config = dict(
    num_hidden_layers=13,
    hidden_act='swiglu',
    balance_bias=True,
    vocab_size=4096,
    norm_place='pre',
    rope_fraction=1.0,
    init_std_o=0.00472,
)
Below are experts of layer 6 (counted from 0) of a mixture-of-experts language model. Rows are named router (the router's row for the expert), gate (a neuron's input weights, with its number), up (a neuron's input weights, with its number) and show model dimensions 256-319. Each number is 200 + 40 x the weight over its row's rms, rounded and kept within 0 to 999.
Before each expert's rows: a language model's description of what the expert responds to. This comes from a sample of Wikipedia text that the model never trained on.

# expert 46
It responds to: Commas, conjunctions, auxiliaries
router,139,186,193,222,191,244,203,163,218,237,211,218,194,194,236,229,163,168,166,205,212,197,175,156,203,153,282,187,221,306,158,240,210,194,253,152,183,231,265,155,158,148,243,180,179,278,183,176,205,222,171,142,267,135,184,191,295,189,207,191,157,194,174,179
gate0,232,197,238,229,191,224,189,174,228,240,188,162,126,235,181,122,214,279,198,183,176,215,231,160,193,217,171,253,181,180,215,174,294,255,205,172,133,184,216,174,289,212,200,257,206,173,191,198,198,154,220,247,251,135,187,183,210,112,265,257,183,200,169,148
up0,129,154,189,237,216,215,232,196,193,194,171,214,288,204,235,215,160,180,190,232,211,137,181,219,185,131,233,234,127,143,195,144,156,175,186,201,170,255,117,200,206,143,167,107,180,194,141,249,236,201,242,163,171,210,143,240,195,214,237,193,263,222,218,232
gate1,210,192,256,124,212,108,163,306,225,239,219,194,253,177,214,173,179,137,223,183,192,202,195,222,193,231,237,182,180,245,200,242,196,150,191,230,203,237,199,233,193,198,241,218,154,211,166,258,139,190,225,166,247,213,140,204,224,201,216,116,175,258,162,243
up1,174,273,189,201,222,183,151,81,238,210,196,214,180,249,143,197,205,184,164,228,107,244,245,162,172,263,254,210,166,212,204,300,176,220,212,191,115,183,231,202,217,163,157,191,143,195,232,159,222,221,286,221,193,177,174,245,224,162,199,229,211,153,193,212
gate2,172,165,178,267,244,148,223,233,190,111,263,180,178,174,174,184,208,178,242,248,194,146,272,233,150,169,145,181,192,223,273,131,163,146,167,188,143,246,241,192,175,227,213,220,179,214,251,156,158,259,229,239,178,160,215,165,212,191,235,185,178,212,200,288
up2,300,171,101,144,179,272,222,169,205,240,235,109,142,263,202,222,287,213,233,283,222,166,290,202,258,264,175,133,172,193,239,210,253,149,194,195,223,215,108,138,254,151,180,168,140,195,197,233,241,215,246,216,239,207,221,241,238,177,198,227,163,189,232,197

# expert 44
It responds to: Section markers and odd pieces
router,129,247,254,238,167,235,250,195,193,204,235,164,137,221,226,229,182,244,204,240,224,181,172,130,203,261,220,187,136,247,179,205,159,179,286,214,165,158,200,168,139,169,203,157,150,268,218,274,254,211,193,227,205,204,137,252,254,231,189,278,177,146,162,194
gate0,180,190,177,162,118,231,240,214,190,214,88,244,247,253,273,205,191,284,202,174,211,273,220,267,161,148,202,331,240,202,195,192,193,181,206,144,183,225,148,240,166,198,211,230,236,241,224,206,198,234,181,201,225,240,197,176,268,174,221,159,160,211,163,249
up0,253,171,248,202,195,249,207,240,205,208,230,222,104,224,181,159,182,225,194,157,212,169,232,232,219,145,165,194,179,189,154,188,232,147,140,214,211,167,275,132,223,147,250,160,193,206,206,270,171,218,162,176,166,233,193,238,212,237,213,174,197,199,196,258
gate1,153,231,186,141,159,149,190,219,217,163,194,171,189,213,213,202,261,239,258,203,226,151,185,195,168,200,167,255,180,250,190,188,239,240,216,273,184,177,261,244,262,233,179,248,165,191,103,199,201,241,197,252,246,185,150,232,191,251,187,286,178,197,269,124
up1,190,288,243,116,188,215,198,206,250,180,177,174,164,246,222,240,233,278,191,166,195,193,103,167,249,228,160,195,136,186,175,264,236,139,219,276,187,173,216,162,260,237,164,208,227,194,259,176,227,140,192,191,172,182,256,237,249,245,208,199,201,283,256,176
gate2,224,184,186,179,208,248,139,267,174,187,193,216,122,193,186,251,180,216,152,173,242,193,189,285,169,228,236,198,124,209,213,221,233,69,264,181,212,159,193,145,138,244,181,212,197,233,269,215,209,173,271,212,196,161,140,258,255,288,268,203,122,199,162,191
up2,205,158,171,296,169,172,264,191,173,241,208,122,189,181,168,172,188,124,255,189,233,151,169,187,238,150,162,146,278,179,107,196,221,232,259,221,265,214,181,131,235,132,175,211,272,145,122,167,224,163,149,192,197,203,187,216,159,188,147,278,156,186,197,217

# expert 43
It responds to: Prepositions and conjunctions
router,165,170,186,244,238,216,120,206,201,250,224,179,245,237,225,211,222,165,232,182,212,266,181,165,222,216,239,164,156,195,115,177,246,228,259,163,202,195,158,180,235,77,123,178,235,203,190,207,226,216,171,141,229,179,189,212,235,202,202,222,241,193,211,211
gate0,129,268,191,166,215,187,250,180,208,285,217,180,221,193,171,217,170,160,248,219,210,211,162,167,194,161,187,206,207,158,191,243,171,197,230,161,151,182,202,287,207,234,152,117,180,202,134,220,165,256,140,155,180,158,224,131,215,142,202,247,172,212,196,235
up0,187,190,133,166,209,221,168,219,227,198,178,210,196,138,235,230,231,224,210,246,276,197,294,194,231,231,174,188,191,206,176,200,207,192,213,300,220,211,162,213,210,242,222,253,202,192,168,90,235,299,166,222,216,208,260,256,201,172,184,231,173,211,179,186
gate1,185,233,209,197,204,167,236,279,212,136,150,189,158,214,157,185,142,179,212,145,178,162,276,193,179,215,262,192,227,205,178,196,214,215,297,208,200,164,238,208,178,167,138,209,155,207,215,214,193,216,182,113,164,192,228,174,206,206,249,197,146,205,196,250
up1,212,154,175,210,220,226,196,195,262,186,145,227,202,251,166,156,204,224,123,186,143,125,294,227,139,241,264,218,207,192,219,165,156,232,145,229,202,216,317,212,201,126,213,230,224,214,199,267,181,255,152,142,97,245,227,165,171,154,167,211,201,165,155,223
gate2,166,240,296,267,210,140,209,184,244,295,222,183,194,147,198,165,184,177,204,202,217,231,204,159,228,225,193,166,253,225,151,211,210,153,223,244,180,132,242,179,201,142,221,230,155,204,172,222,207,207,134,145,185,226,180,146,201,141,336,140,149,239,207,189
up2,231,164,211,108,203,164,98,215,177,225,164,202,173,114,226,187,190,221,243,262,238,199,228,165,202,228,135,203,256,151,217,205,184,204,134,91,189,139,218,201,194,185,175,154,194,206,256,200,133,235,205,206,226,237,285,105,153,152,226,140,163,218,272,175